From a checkpoint of a small mixture-of-experts model trained on Wikipedia: vocabulary 8192, 9998 steps.
Below are experts of layer 5 (counted from 0) of a mixture-of-experts language model. Rows are named router (the router's row for the expert), gate (a neuron's input weights, with its number), up (a neuron's input weights, with its number) and show model dimensions 192-383. Each number is 128 + 32 x the weight over its row's rms, rounded and kept within 0 to 255. Numbers have three digits each.
After each expert's rows: "gets" lists some tokens that make up at least twice as much of what it gets as of all text. This comes from a sample of Wikipedia text that the model never trained on. Tokens count by the router's weight.

# expert 71
router:127089156166131126113103159086154090120183131141147101136081048138199106145112072153079101094034151188142131158169184155129156107140161124182117114133122127092151124188148148138133125081125118107130100151106124084118119122086091091119069103135119120127106144090166147131164174156139113105140151151092209143120143117165125135127133085107065205095098072174114168047138133135097171137163082133136133166205138083109123138121093147082148119150161140111109130169114124138157143094132186129129098129121121057081139150136091134135178122102137093115212095158094097143096100064086088111
gate0:065133098162130092157069115127080123213122094164124093175153105168139146116107123184171087110107104140109138136128130110099095179136150076159075162137079143204157100088087145159129212128104105145226100132115140126094086137143133099130076118177115123161132121133124105114096114113113203121143090111102131134103152163187093116158144136114175160143144116111157149093145134117141166135156084150130190158079146150104159128142137108071134146142124149049173170112137110097058140140116141103082132164158117103191111192072130103162132083141148114112132196148088059127094127107134102150
up0:142105144116129115177196122121127161113119120087060114148089127143141079166148075092141151101142130163132185122127104158125206054144121090061145198127140151112151148147095120126131142115196040117100110107131146079073150127063119136144151091091091106131093118098108128170123110188114098096155158109156087153113156079131105152164185074145130131102141119128125099130116083128164118136128135081116111104144130107151086164168085155101181083092123123133089033135182124169145108140141132157064142120156127114108110143133117161103109186104129169114129048119184198104156111105159092112
gate1:110121138138106126116149119103122133114147122136153108127108053151182123150102136134120110123135121093136105155109213116117091137196122163118084088126103165072106098124170126172146081189083235124041153178139110151071166087139132114142134118171109121131090130074134119158070167142148081089070120130099140104097124076082074129130084118126112129095091093161145089142174189127138153155144161125151097158143109116095105137158149101102065081142107112121132168114137103122073138171132132156102140127051112097140164108163083094084185139137130092133131181182166121141105195122081158117
up1:122136113156096118138150153076098112109155123122145113132105096153174083156130138173091123093123131107139073100118213132120123151187123170138084086120089168087122079121188136149187110188104226147053112181129152152080131105144116081124147132187102111139092127092124114163087160133155112093110112120098136088135122064076081149145086121150091139103127107139175087117220196111152146143150139128142118132150054133100116157161117090093085093121110123085125159128138124116055137142130147145116156116067110075158178098152096090093189160134143068120154183167154115162107159088070133114
gets: " May", " January", " December", " October", " November", " April"

# expert 17
router:127152136168132069169078088116105143159166133172094135097152175164167201163166155208115097110138121125162121129137121171116130084159115124184179138110080183146093149084138190139184116134128127141075101111125147140102098153158076070186165081101161084153111066104118091139124195119157141089088175162116137116131110112108136112152161196178139133149083107133154124148100096101168194164099118157130137160119133138104093081102150138069160166091130150104080138125075117151134122131121095126107144091103098137148108190103108066141144129203123134162127167156198160136037117084075094086
gate0:127110124067152151177124094108112170151125147119129130157139147221148072098094149172143135137117176083119115164110138126093135154119072147079113081104144089147125141091084136084125121148094140121094159124116068144222110121151131088138125169101097108060121147157097152120190142156183153109090130129132131158155124100107135137106148166074134181165137116147163126042179081130094174171111070125112135134135095065112176148078187137121102116132104090092133180095127102098129095160133107160089203114161134147153138139136122168111087087189109126105128155122121159138082139130149117136
up0:122121135163078127108076127088093099197111151148116132140098112152138181104085122169070186188157157093085122100187137100065173131170084172149145109119112165169135131144145115145192116112105055143075121123092130101122096178150139089091060081165108141147139090115054153150100110170156101137144072079138139145164122139087160161092094148138101251120127163138107093092139102162149133134120100141166113105086140100145159052106110131111184197145042139129104122060158165108114114147152139107117153169153100118169133124098144122093110074117087159137146087101107127130122126131134129121
gate1:153140185108129171158175136149162191180070091169119163216162137127130054126172158120124162128098167125066111085097149124068121115071060113135167115141115153143198164144160132150144121182102187069148161088151111094139153142101172171140189114093104122108106116144158147165075164128153122176147125097109149111150169142152089099105118122154205113110119106058168124118081139103112117137087097098099147048116135117117142133123167169130089089168121151095101154102183220092158137094202191185115115105127101096126125096090088097144046099128084194140175154157133155098123083130108137120
up1:100115081130158128133038123149178076144166154103163130029101110121172155108094104133041111122177108088152142165131110149139173140129195159139092170159112072096054093121046123061104130099117112100101102156150116118141112144180117113020155168134133139164152148112070093104164100136103199135133120156141140127125090114168108118169108094139055162156183138182112121134175104116098083130100118183180129193145099123149157130116095090161123123123161103145168106147121105108144089129105134119124165127135136194121156138153155136112232182143132063081111143140092084165111174133131120122
gets: "t", "s", "er", "at", "ent", "e"

# expert 69
router:131093109102156148100105183070179122133095129128087111150090095117145116155147077097180115164137154111116181143151125147138169151129085129209131174154142173142023130194142146154131171072114146097117111134142094156127140102171156160113078075069137125131076160123167146138128175173150087137121126083200172162114140144135158116163146146166146158144098093117156094064180086157099150129082107114137139125151249132065209122081168198112168137114168135110125100133109118138111154129129148128183149113142111106123142082120173108129140122099182096065200162123140063102082165131163094166
gate1:108129080133093169150139116118143121151104143117133102108147117106108135157047134165077113172153150098094180084084076130147119110102095171099091112097141095149138128098159149096178129131081129115116074173137126177125137161163141172092081078132096120109141065172106092150137103173166123124093151149126144144185095144137161153127120156138163130143114150096146182113145137179142097132139133185167112149159075146112121109203113128183173133110106199116091127062153078166089147083154120007150142182104220166127090059140137146122111165093111076166153166151163140086173092118131141139
up1:160136111110109093136189121084095197116106145145114187085126097132134104170113118138121128157135092144093135138188186117162148108099172113149079088121203084099088174143106138110072169132126130108110129112104052035120168127156171135141134187124145111128092126194077170096117140077112104177119095101159145140106146131134181221153144168148090137109076098164156106154137079084158107126107165080102126156090173129059138177106165125104110136110093119099178119134113141126090180152074119142126146127181172127144097139081087106122177137123160135109118160126122121095189142131131103181
gate2:121187181087157165086047101098127078131127117220146137177144132157112143099120170162122143145135103162151087116125090119093053184081100120112112112043081131168150084053132109159149118183119140147181194124186147129146102120145118128101096130090159129102119139145149092167212134098104135143127149161139108135123117202205056126146114103048154148126130093121122162113160124167075116150125121162133142073126145150153146131073099145140121156103090153127160111122145187136105112116153100080146150150097139119122139046116111182158090128128103134097058094148136138136096125090120152131
up2:127100085132106084158170155158125148186150163071131096109132151116146132147143135102096110104145162076144129113109142149121131089138179126103121130152152148079110117129166075076109085103119127124078131081123117134146135116139121166163147105174140109151201141141155142064026141135142085116091149120109176106133124107080118103113153164141126089087130159141131141153082155094199073160103171172130136143108086140137075092186132114135149100182172122153091088125152141106173082123119129095099065095106197218059090131157166094134131130051097143157135115106127122143171125167117141062
gets: ".", "\n\n", "\n", ")", " was", "  "

# expert 59
router:174156083129069158143113161082066141122139165125126183128074113129146112162151081145119114127122136170112124136197146160156169108087106094170110113119160124087083143163075162162085109089173096066085122156067108122146113138121162122117149135173100120129150137099154177111165144160133084150148107117192110153120126173119140177113118142157059106105148099154118144116135143096088147197120105114089154190172173097144098150085179156094123147137158161088135067202143170104140080135071121103106098130121123123088138117145135086143167133065137115147151135136124087188119158132144149151
gate0:132176129164111136116130073146192136140143158145072107123074181128103158089145187091104134141120145123045129119138123035161060146184178141109141121135145148178134153135104156099125089134076043099098095171139116104141095093164145097106077109136101167129124120107117168145196179153109149072055090138165115179111144149109077127137160156129166178117121137136144187120124099121068101127097114127201145155093164114142079105104134194150154102116134118100156136132162112202157193143184105172156154101085154107133166138068154177201136117073119131134091092090117163068162119140048158134
up0:161135121149142117091148089141145125117109169067122077092118125097137149082172157113145067109157168130102116104142073126162088138147204160115182128093165158194156134158057163059090088089110069186082130135085138113159074116140147098139109113131054170133114159099165226131172126100066125112115088131174118144099126162169123176114185143121131128149122095145111108202124086120082131145118152165134174149147172114185083163074114172113141120163145102134095131134148117163168150120107135156118096107058164133113144143077163181185162112057153127130101101148088143109174173118101169142
gate1:141094140109149166150108157133093089144118128094088148157083161165129077124139133105152120154151143144131095167113114122040120104149142097119116145112091130130172144141115123122125126134163159093248154076121147052119093140121141020115076166169105113155195163237117113153156131103170158087048103149138093126111127107069139142177158141078147110147111079120067115087152149069142152134078149113131135121081102182139078099145081081206154102127136171111169134131109097061152139107111120123170081080159155091134139108143073141187109106188073114144101123142086181138122186116153093168
up1:084156110144115098088150105105157145113163126139161115084165111066136146145129164145120112059110128106123156103090145139196111147127118185130136137138138134123094102097167109093137141114086134147037115150151148185121177092147111227137158084100132150086057087071132140130101114149082115145205141124099173133166167139191109135095090150158128152115152150136188150137099097201116085100208143135157105135160148075103178120123144156061108174114119061132097137112140195188132109142168118127130147165101128172122094185101174126081115147081169147129164093103142088091107076155084180067
gets: "\n", "-", ".", ")", "\n\n", " |"

# expert 98
router:117072129170108130187092081173114158119111144060154153138146164094124100159112140092149099149130138140152108144109096118161143150138104126114128101175085149138180155162089125101175127120149104145148139091119148164106116155131166096126128128165132164081171121044141077148110124164094120051100129114117178136116069117100098122152131142137103131134088127116174128122122115120115126109194170104147119145112118082123147120153187151023101138115129143091103073149177146179139122146090135105080142111124089122151163112152103144136149102158105098165125129142167091113066129106132123110
gate0:107125152149191185177151127132131163195168088114123083028140107120114192139193133128141097157067117137123110120109178145143190130139120135110067118097140107119122132067094072090137098139066126195170143094145133106115057174143119130139116113146137085112122100101100129129154122087119150159163143127129140142124151139161108129101112116121128119068135064168179122096169133039150091145126175103138077091155116175161135086115126148080101130175141135124141131157140109151105130162020226165132158117121122109110087123092136169143113117161134134157078106139178135191120210109105135146
up0:180150051104077125110138154024132121094072113171107063178098124139103106112104145139128172100196094099109116122122050159136022165139136122135181170125116112104125117169176103204147144117189114127098121138138120225184161083080120160119153170083123084116143138153182114100116105165168144052083122148145165098127107108132128140180118124074115153198131173120109136105136143148123150120045093188111164175099107087064148166148195140150188176162152142058112139118107189087159113121137081106150077121107144131106132103122164159167135124120123187099177147072095095092113100126170147139
gate1:174133092145190097145074116146149179134057173133123172140127068155158065139053087179154129137149090130165148121139105124151106098092116088146108123145142095132174176036141166090157165153097148089079186110120099175111150083135137164111151124116123147123112149127162117128133083156125066104102119000132123134175108172145195162105131133117110145164152158092148082090128106110124159132179121166119133125172143143134162114099193127122146095127104126204105116046174143192153165065170171125114101120120082130165140129081102144124127109092116112151130128134119155044129116150083127076
up1:164183087160185109141091107131114170108085167153121145131139126139176074151056061180154143124130073133177130147166153110148106092102108129149122123133138107104143162057119158100125175186118168105065177115073086151109116090155122157113143132121112160135105147084135088143090120166122096080131135000131113099149124173133204161116120118121089128139132131098172093097150098106130166103186148192156133126167126132128143135114164150095127119156097139171127119041178116203175186082151149132139117129133107131191156145043087192162124113112092121170107157109114112061157112151098118064
gets: "-", "l", "al", "w", "s", " first"

# expert 24
router:116096158124132110148193105155126148144178156077044106141057185103113111220108160082120110161105161164155139121128094149121179106122143101102058169130157182161141099183142138100119121094174092159128080061207154107090129173073122169135195145119110118175145114096165130156136108108095130088178133084131089154135149124115134157153106059169112169096158118107148094114141103079123138141117116077143170123133121124132040175176153140100156133137158139132125130171148169122173188058141139090176122103111123098116192122219114109125152180086196228128113151135153131122137099128099045134
gate0:144098121125113105136117116091141150098148164125139099099066129118099077128069148111120154158138141078157168117116122136099129135124155182089085156141111130175100156097138131079108135123111146146113127103117113114103192082177180140103115087125123123057113094190144119118076143214130135107111061165115142145133152117155120108161145129161125144095165119087139122154190067113174142141188194122131180140127121106122098074142135095131106160058096081090103170103202103127145121146144143177122175118130095131096107085182134163162110143097058145097111170138141193091177137075152124113
up0:110124105158128151136138116112159190126163178105097083101075153133115159128093152120101143179112127068146174107194128146088119151115150142127101169123123115191118120143124120024108140121117106128091121116108152119113164089155149129070119092093128122086090101146145101117120121219110139123118107145138126147113131129144111102158125117163118180116165129114163101120172055106160127142169197107147166160147120076128085104147162088117095168047090071087093163110192123131138149151158134167140199112110089160094143110185063165172133128132079170088119190161190172084120118061112132130
gate1:152127198155134118162075138096170082103118114133170133096152102148147163049116164134070125146123088147105130125100114116110084141077173150103096058091168135148120167149088137127157118174144147176144142075078159142165150128134085114178138100163146121075161134147048102217121159162112072150140067101075150147118162130173164090162168092110130108130099118127105176130105115112111151086100094135125132119111128111157139148056142081179127129061139040176133082112176093150167139128136158169178093062174117150151093161118157192153139135140076090142170133148137168144137133133181188152
up1:156139152137108174151116178089109132087126177096131131121120081091121140124129130058132110146184168169169162153109087150126098107089132108119131151114114140133112152114111177098115149094141115175125077096075090141131148182153120191094159167097149136120147143073127074122141082158103153058138158194150102121155154188098188168082113101114170156118119144146120084126162137074126166097086145121107128129128107137171073155148112106153138142134172150074179141177118149136111093101086091141173141056105136110066146154144150150130088142157080135161076150121114165109125167105208124191
gets: ":", " |", ";", "–", ".", "0"

# expert 121
router:149107104112110109116157137064100086139151126106111144107109081125140128156164146158120146150159122111195148142176177154114120129169094128149163203172082094126054128104150116154125133099131091122093101107074066120159117158151192162080096121177124131102152152140112114078131117164139143102140149216134136117137153151120115077173089104132203142116135105055151139107215092128060142085132143178138088099172122117085178128118128126086101158105057121057165175096180119169200105113164121150093151115069135131134179173114159130154143151164146114049135122199101129147107135155196146064
gate0:138141145071169111138154151181108130136082138061066047100141158118122069138146144108128153146135090127127154112124081169129127160095092120097110117090151087139180114148118119074110095091142096146171118166136212077143076122145132161157111169101087114167105134099169135104142150103116110178096094094123150103150143185161151130122133168072148106164099092164110151108140155190170090092091131083182066238108147125137118183100146204115149137196147191160097126147099151067139134140072147158110100165118108170076062124081128145162089081094109180131191092119127127109128159113151135125
up0:148082107126125094185186123146067111130149132080047072117121194111116104187070147131160142141109098193168158153170147194071149130117104100058132159139089059115130153151111126081135097071157072135140118139110176092125088135112170180173078136170114152152175134158154112105126102172106116124072139163131127134067099132176174105195140142136172083147129075114147095107162095129116090095134160080118104142155147115099107141212143163105082145147120147085119164134154157128157108067161149161138108180095157135075136116082148078159120110122081122123098130136186146119176147111183148091
gate1:163140148178140084128088117081103099139133150134130149117086140153134128122093086108180075121080069165132145157151121143084125072150155145130148162157132134143137164134156052171114151126147093125133097096112102084117130116126133158019126085140088086087107167096100145164095076151090157154140083113156138188166117169170130109142125163137138095140105096129116103175081128073137186167151126099112058120094160107115112074123141150127152140131112172134154092097152144092127126134160098194200155166126084156095093119153121151092191160137133172124101057140139095078115188172150143164
up1:206139132194132125123164139111129140201145089155143121102041168145114139093131109110145123098094092168134166187146178148120132086166121152108187152140125173151160173157082130148094131094185081156114056086119099065102058100126109145053173121147100101088125096095072122123124106107058120098173138144102084156146193161114151091163129089119140120100114142128108101073107049063129187154147154146151070116104154146138113130120080127138121152135099116136156118152167127114169188084178126170208182146137137060082138154187098184208112155130115156139088137142112101138108149147153138096
gets: "-", "=", "–", "|", "/", " &"

# expert 88
router:061083152168152148091173128157177188134182113084124076112090163140124169140147120149070081113135152197119205169132135155153187072135156105146092122137110139159101077152138134152101119142144083157115094105179116075094114149040106160112147121159112147098176098084143181165151094120104135101172145126069082122133135130124136138156102103146124172067193162163095122100086154077173173163141085094120146190092136101098090153164143111109074089137102143086090141178110110125150139068134110137143101142085109082115167142158088117157149107084170179099082153095130131119129092119102115163
gate0:113096127124078096089100149160103140129057189125222147142159148143078112116061184145089104149180128161179121134111099163096093142069111111138102162119133118165115136104116154099162097133115108133193122119132131086144121148170110110085128101084116143147169106128183100080107092160116151138140161111112089097136199182155120185106088126123122170126073144170087110112113169126131132164129118222112130130113132111144066080138110082175102154111182121102104143169141118113135131127127078066110128149147168139104101095161138118148093086119140193115075085051139154085140164163099105183
up0:081086095108096147149173146096154098098139124103087097189145083092163107114123159107078095166087152121054098130146190183103085118112125175153133058163128088108065104203113163164126154110091165121142136113119119105125094102129131121110157130134090115133070113167105149117119115107120098113123148133169132094083116115089140118127158109119135185161141061083187114120098084124087100079135132086128156079158163167115116199092171116145106171174071146160176118154054147181114173168205173100110118210118138163154117164155117105052157138164130105104110093145108093138143176130146127109
gate1:133113120118102102160128108166119117143122128142118143158179156103114112148165115186166156098125126122074098127077115113113138106110107151125136074103100098093151126128189170099155152121153139129103148089145138117122211208109154136170098152144120113151169155101066100145053183153120167162110110103098152099142067127157162143140105154153137140111120166123108092140077109185121127155130115144117177124155059182123082120162111114094109103165111164167128128113182101157087081147099130101147071042138100113148101103053146156200033077146118132144144160156045115187141121116127127099
up1:152096141123105135128162105178128120141111122174112121123181131129134123190176092178150142095125111102049138134098125101110159110134142153100132117150046096061164104138175154103127148136107129157069100145117124123112148191119110156153132168178078066137162108072098115189078161170116168142122112106082130149163074137138157125145065111126130137083153192107118142158069112189122130153153101141102151094157070173115139138159128177107101121164138109173140147164141110192090118111085148100194108074126123119127129169057137114217108125137134099131110162136059112229171082077075134058
gets: "0", "5", "8", "4", "7", "6"

# expert 115
router:199116126142078111085124140132143105129115169139084143087166106129152145107124120098138133086159120184087135135102153136132141057094162085225151171130121134146156172146094132145125170052151163161113125129116099105059151113188141187089135125155160093123174145112175166048133091108125062135166096129176124161126114208125166117165108124137032136118084129111137073074149119096193164131146132092119096150152181108134170156096188117136172155114114166100101117136114176140123160132124131141144155092106122114096162138165137128128172117074193142135145158109134163104097153167186125204
gate0:121107144160139124153097167170099142125082100153120132136177111113092104133111170088132084103099114128155112147104089074188097144183139107072136136096144149186185127107174085137142193175131126156219098087146115126065110132152123083106134138160148134165122078153089078116086050148133124082080096136106138102158148106163156146169122096075157106159144166160137092143092091134099109120142167136091124116116131132141142187112027135084162096194106126147173161161100116214112141149197102152119164191115117076092082105151115228117113146111133145132089122134161134149136133131125155183
up0:072111163150150159103118118106073116093156083120091156116167141095110112139098112130108108126119152132132092182147123099187116158166092091092108098130153167180166172142141067105136148121134107111175128078094150137067142110129155152109100164165173152117169105185144057106101097120105119119123094162146158139099066118103178121214117132144104116106102139144176144123139091106116140180149195094104135094181192066096095177107112108073157121135124115077127088162139156114159143146124116112096204177118068125075089095154096176119149163104142166124077153184142167087124166206158112131
gate1:153140124181091138112125141110117143132099190062077109112172118066137121188201107130112122107137083129093094166147151143144111090133199126205147179093160169141139161172090171125132137114119154095092126148110195078092124137134122089124151143125134103161132148128109087136122172140092063092103084146100127124114114131134169173163096149137118127141121106164110121101135171144156119104066119068105119168105165091146084161072135078139198178112158110174120183166153131124120152121203179109114111135130134145164172117095123111118111097082119141120150142170136202136138190182141122150
up1:217169137157145114113158150132139121111123182130088102123143088074158078173156094127109151109156073185092152106146120127113124144149190137168123184135129129113137165183099200135139110156152157091129126144132161103123175158155136073116123079089089087146135119078099114130153220122084108150137113125134139160157135117156154118135119142120104134153114123153133120089137170196140121135105131071118164186059131071138061103061147075113223164134129097169087172174152152130123150121220139132157147131172134133166144097107167103134119108073130134120182093125160152118114176151163107127
gets: ".", "-", "|", " a", " |", " -"

# expert 14
router:107173105147161106120174057094176097124128129137085111159139141226110148150157080170092116102160109127142133142167165200160130120181100133174136132111149088127103135127137156116170077087105125168095101147149116133133073106124130129194146096186175114135062155107127161126154131136096164144158155144153085085127133121120100106121063172140142089097169136142169184097130108103099143136059081134091118100134162125112133132111178115098072066087144167146074134116077072085142145164143073159090121083139133113136160146091123092129118144160186090173134180092103192126058081078109110121
gate0:133149177149151113075109105086105114120212156057065126172135131137113167123156165139089156161144137091098113106120087139113158126113081173097078147109146143120140122062194105152164116066108153174190094164192160118154122151146170144153158123133119148114165143110173109108117183065164140174143095081090154110146110157129082121098120188221162075081091129091152097166019145161163127153098136142119161133209187107126159130118161128143115094147122122132085156148129118145129178137156127130117057143078112208141143107145145111113122074128169121108136144138172191110128145076170137145
up0:101154148155124134102102104118151119159152182101131158190120166146079169086153147155068123122151134157119118111136097150155101153113087110137131145154116108126155168017173160157158131150103184162135083096139090113151095141186123110127164096122165120142126140091110111155148230115106159146080140105106123097121120109094127123111090196148138116070123118117151151166082134164157123155095119175164106102148125141153124095142149104158097096160126166109123117163109130150158173117170092139079113176067100189152156166098147159088114116181127131156084167082165196100141135072115131081
gate1:093109132131053104091135107054119125186077092145200147105125148127149164149120141127112149087226097075149072122153118180096096110132105144191129088148076151081136083129165109155110167140115124128150077122132084166153129153168145127159120089107124115118138114188086138155109106169126111085069151176120131072117132135106133147126203156108167194189076107175156154156052113144109115111101163158106147154101093088115171179085043121127155172102078137157094062106102137109162026163107080124124123070108193171083160115146151125114123157106148209107140149064146181111103088141150156085
up1:104130151154091140117183101086091107159101070158140125150080165152198157126104044141096171083182092104166089115210173164108099081123109115150161091105141131126144102150154143155086205145109058167096078145069074146164110096137118077133144099106139142108123087147075128181130121139135123124159203165125085086128145129068140140109173161094122177175104143163143183112067120149154162075125147138114129143111123141091164231041087155104140128125093127155117142109133088158151088158171083120149138122111151115103156124123116125094172142123135162128063124098099147122108112114134085114
gets: "s", "2", "I", "z", "V", "S"

# expert 58
router:070082163107133131159102100185144110125133081070081103126139176127160125133113129110098061140185141117123087125120156156140040156121121129088123120142109159157125115173134107097093181143223115066149132126150110162100153146092211163141099143115146126120157137177072103138148088172159082168153139142134109131079117088148139123114155148156085121135136124171151165188127130116153144126098117106159155149108130116129122167153107168196155066133138120151132049107143183132098097123080132131107135131111110147077126142126103096108157149126104171124114104146154158135053142182119116101
gate0:112103115140161149208148094148109158142187091068101084086143124105150120137150188109113143115154100135091068153121144104087135184122107100099105100103093147152145159162088105110113160116105078079127091141089173147082127111109187160125137140078118174116161124211109154136157124131143106063067116131089082166076128059168089138169184142117091120154110175190140125130164068091173088140153143111156096162196112167185135149149086072084109129144159180103162094136142113137110160156213152190122158136042075085115123143170160090118152111179129071181078083162085137146114140140071203149
up0:139122091199126131161145119159104159118167076089107109075183104128136125159175205078123151112119128154121074130139140115110083172102074137094131079118132120154166162118068088093121111099102090083130095141079165145111164143109167153097145137100153181094185116171119147163147119050163114079056125133070090144116128073168103154174167149118079086159118147159148131143176077078173078097106154135110118117175081145196128163148075100102100108145157112114145121153118086110146192135202143182105104139047102124103113154183133100070128080107146061167105139159104143162139110104056244133
gate1:143090115131124156133137085095105133156112106098123153098133150156121148122121127150090181137133164146104109129138145145126145141135107057070129075126173146177115171087104115168134105158163161126148142092061113170076179101120135140105115057149099152135049138162128091145167092112091101099114103112120016104117147086161160184198079156133073132129113084085161077124173173151117155140107118166058087103127134137160076090122097086161086129079131152133118138133109156128107109118167138136099161143126189156110163058123052176178148162122180167070145173149182174085196157108142096175
up1:108165118115137083109098149156152121112160156134134102156133087073123109140142127087171065127145112120112147124109116089139087130131175175197124161095116117065141103161144140107101172090120125129082097180201128088199112139118153112138128172093175123116198125124107153121102162145166161162141137135157217169111108167121047109064130108119163151115137148172088186144087083096133112113140156097197151162149096099123149164124181135119182117166163110125118117138177123157162168132069153157151088105139066124163109199097194078083094084149079089172127099115110092203063130149142133096
gets: " to", " do", " is", " did", " are", " was"

# expert 34
router:169105105124144166213108087112108126105136106048108177103160079124186148137141091128130175116182113126077109126156111113158125111121131126116106131092132113137116136125120116130104146088200054166126112150110162159115154148097119082120104087094121156150132090181113059118107127138136062079140148143095081122182121199084142197110140110078083159085103105174088144160159150096095094145136163101141096171167119130144108137141145126166111164126111119126078145107134160101134162081076205076101103179138133112084122130138162148115133127131138149195169140166131140122100183125159163120
gate0:174064178127164116177146092160131167105160075068119170131160158131112100164095162143128074122127130158079078146173134154080070142100109101119104105193142127066077180169139109145107157183177135156132146125199161174125094114107137093122134151163169174132105085158033081114131185089152109108044170107085117162101092146080108145095128138091120129105185093161110147150166111125143081116047105121164132148131120110152055125066134146181146125115136132112173190133137102134118170125124161137129178076157132100111146176162104169117162146091143115104107166150130152166126090166137114105
up0:205093168131200121138126105092116153112214084097131136146154151127085114115133199155157134124116132110108110139156133127096097143084116107111096097164150123067099171162153073136119124185158120150100085134197127130114072125118125120148123121119136146152115141128043116091113120103141141167048118077141141128063110119066179137062149121127107123148169088171119136149147135129114062108095111142152192091140112116138111063082121191129126122140120139095164190063099078094114137118132119161139170074199116132136152175159165162155155164074108079104116188125148111148140078152144082114
gate1:126086095187164119143110161149102116128176147107158067139116136145132135096109137148139109147091102214116137132140158133130114206149115133074090134140138108125075128138165138099110188047137154151144083177144137158126099170143114143139101186105073117145138143122174082120076098140136101137063155153214152156104059133112134144164099067183166123123160129137084121138130132090125103071127043147157157089102137163203061165168083162108086084135118095119118048141141118119098130185085125116119141132130123093111166101128080100081145145130098104145121154133095110117205105133124072082
up1:128093133162166159122127128126150073154140101123139146114154141161155080085088196130137100079177130103084135150142158182136102212127110101112131145137145131138133145138171174112140108061202127140136129149100134133171115194160132142174156127058137113159118128136153051097146156087155109101100089118127118102098106179104085160094131071126067165134108164072067098097128121101112117124049110134147141058154158113168142197097095129128119187178200147094136065124091118050182110073057209095136161107113149100107166131130096114111145099140122164129131123179134127093142176155127096140
gets: " in", " he", " which", " and", ",", " real"

# expert 101
router:105120151179095170145086184141107027177142136090111159139118152157093102162109084124118114095173147119067101124114133170115113083096171062166163114145149169094097105109069133185122128088158085008157125166067110121109148138080187162074116112115127155122170139156138149155117111131100074134144065134107106110122143148163126127118136092086027160161137118139050144141176120122105145176125114086169110171137147127170149106166113145184164154138151164100105085131123158180108162090119216153131119158132128145040127139152082142098137104116092109132159114161096133111029164171148130161
gate1:153117157102156078137136088130105127175103149105136141159162101137114119090127195119102175122145113128116173074108076091190137139110076108159139114103111134115156159118151114155194105116066116151178138114121122219136131158136118113184181066050105176173172090137127142136124116157080085148121101145133100176140170129112140153104131163121131137140109161111156154096132079079095124112130093100144215154132078123101154107135072129148131111153123103089147138095171146086108186088159105146111163161169130065093153112166166181143139128147222139113170062178087159060085143074163172138
up1:117098149125080065155164065147097163174104150073089113167098115195091091167140152100130174096128142125119151140087125127151150120093072098165163148093098101180146145129139123120163140152111132199135108143136103197123186173088143097152182077117075162156184080113131133158181124165123094147111088119151059138127145134147146188103126124132139136130076138129110138090153143096103135148138111066145194165169097223092080103169054112138165135110137116124138150113136098119129141113112119142163225140139116118089137143101165101158140173122143145094170056129131146133116129093122159128
gate2:125015150072106178156147142110134100123151149102148078159129146136154152165032129110135087089145108142157167131175139124200182154123103134136082172136121084098211135201138139083093111113106168147160179140090139123104133136149147094102170161049159152149086146102113143179134099133101115108126189167088129103138172111168080129131108137136088155095132102131177164094150092057137183186161108144129102176155109143147149182137182159156135061097116111099115100088129127149154137124120131159097153118167121048144142094115174148116104101125084122129065149099164129108149085120135136116
up2:130073135094113171152167156123104088075175173083143063152131143139160182159046125126134105100157124149148174126159132127187171148101111135152089126161140111088194100202136144089134134130144142124130164116098132104091109118147170093090148157054152147137084130134109157163107103129094104134119172152086123125134145106162099127172142142118092153095159123141184177162128090066175158165139156113100086187153120113144124153134182153142152059091113135094115081095133141141148118098109153159118166147180135061148147089150146131080142109117097094150097183089194122141153086099146106148
gets: " as", " was", " is", " a", " As", " be"

# expert 54
router:118068144142098122111167053199146139143085091057171115127084210122115135102086153117166057096157178154119151137098119153157169116108081115095095116181106091136143134136121112112117142127153139136131107066183116112092092145104103124078164117158134145155144101060153137146169134129121172066193127157098049157133122114088089154125147113154091156119129151142091111055121158057169200182148093161106195142117153145135077127157124077138106116145145162118067099159120128095172093072121139148133116143104106143141172109192109112113140125116135226145069143133153167067134119127094101135
gate1:146207138127136105092059120094141068139136127181223120129089145130111160106123169144128133082190157107154143143178126145126095114203104146146134128121189139151125123110201120080199140180131096090073139169123082102144081160164132120140174141160135142091118141113134111137174209132099127101108113067140113089127141057143138225106092145127156095119193131153186131162071113124136090100136087130172142172115113115062111105123118134146128154110108118121113094107039069159142104164111120156144138090072122162177118103126104120090114132151099140120127075132129147196196036178121158109
up1:130129180065119064143147133116095133102114127174103164137134114144122147137104095138128155143089107099073176108098182073078134100089113163117140100111069118086116116123112137173108136154068180112116143142117073139217173113145181106191120092064080101136153155144104152147097068176230129171112126128137160149113110154141118111062075099083170125140108134100076146154162131165087143111111174130184147074163119160102163110066129140116116136152125125209148163119135159094098151133195121102183190143158176102121120135089170119090048139133106079106175137095161095119092086094055154104
gate2:143118142184196161102168100170154195138125219101163104109068188093136101149083082146060138104142090141091109155177139150151154122132123101132066133140126112143100138137064100156086147101110082101075140086103153122143130131160070115155150091157120138099127074148155151149136112189040131117153143148148090153108164182124099144096148128104136132101120158079140092125104123091140136140133137158062101107109185099200124075131155082107100090088147154152127139165142140155130136121162156175066154103108159137134132129139122141160158099073177131099095136045174114064127128123167210155
up2:110178135120170180150139092153176143174152169126188138087125168143119123152087111137058115070168073062153051158152117141167146107109153122162087144179115121162130125137140129100086120104063154158134136098075117148137120142104077088165173098240083140085101092104172128127130135255095135170149123182142154146123072093102130143094123120151144101140104114072135130132080108133185145140154131175111083132124178080154120086135113160103152134121168099158132123157120107110146118127143154133102123101100169131113092123113165129139130158156156071141150159082190151113081173056140160146
gets: " |", "th", " m", " km", ";", " ft"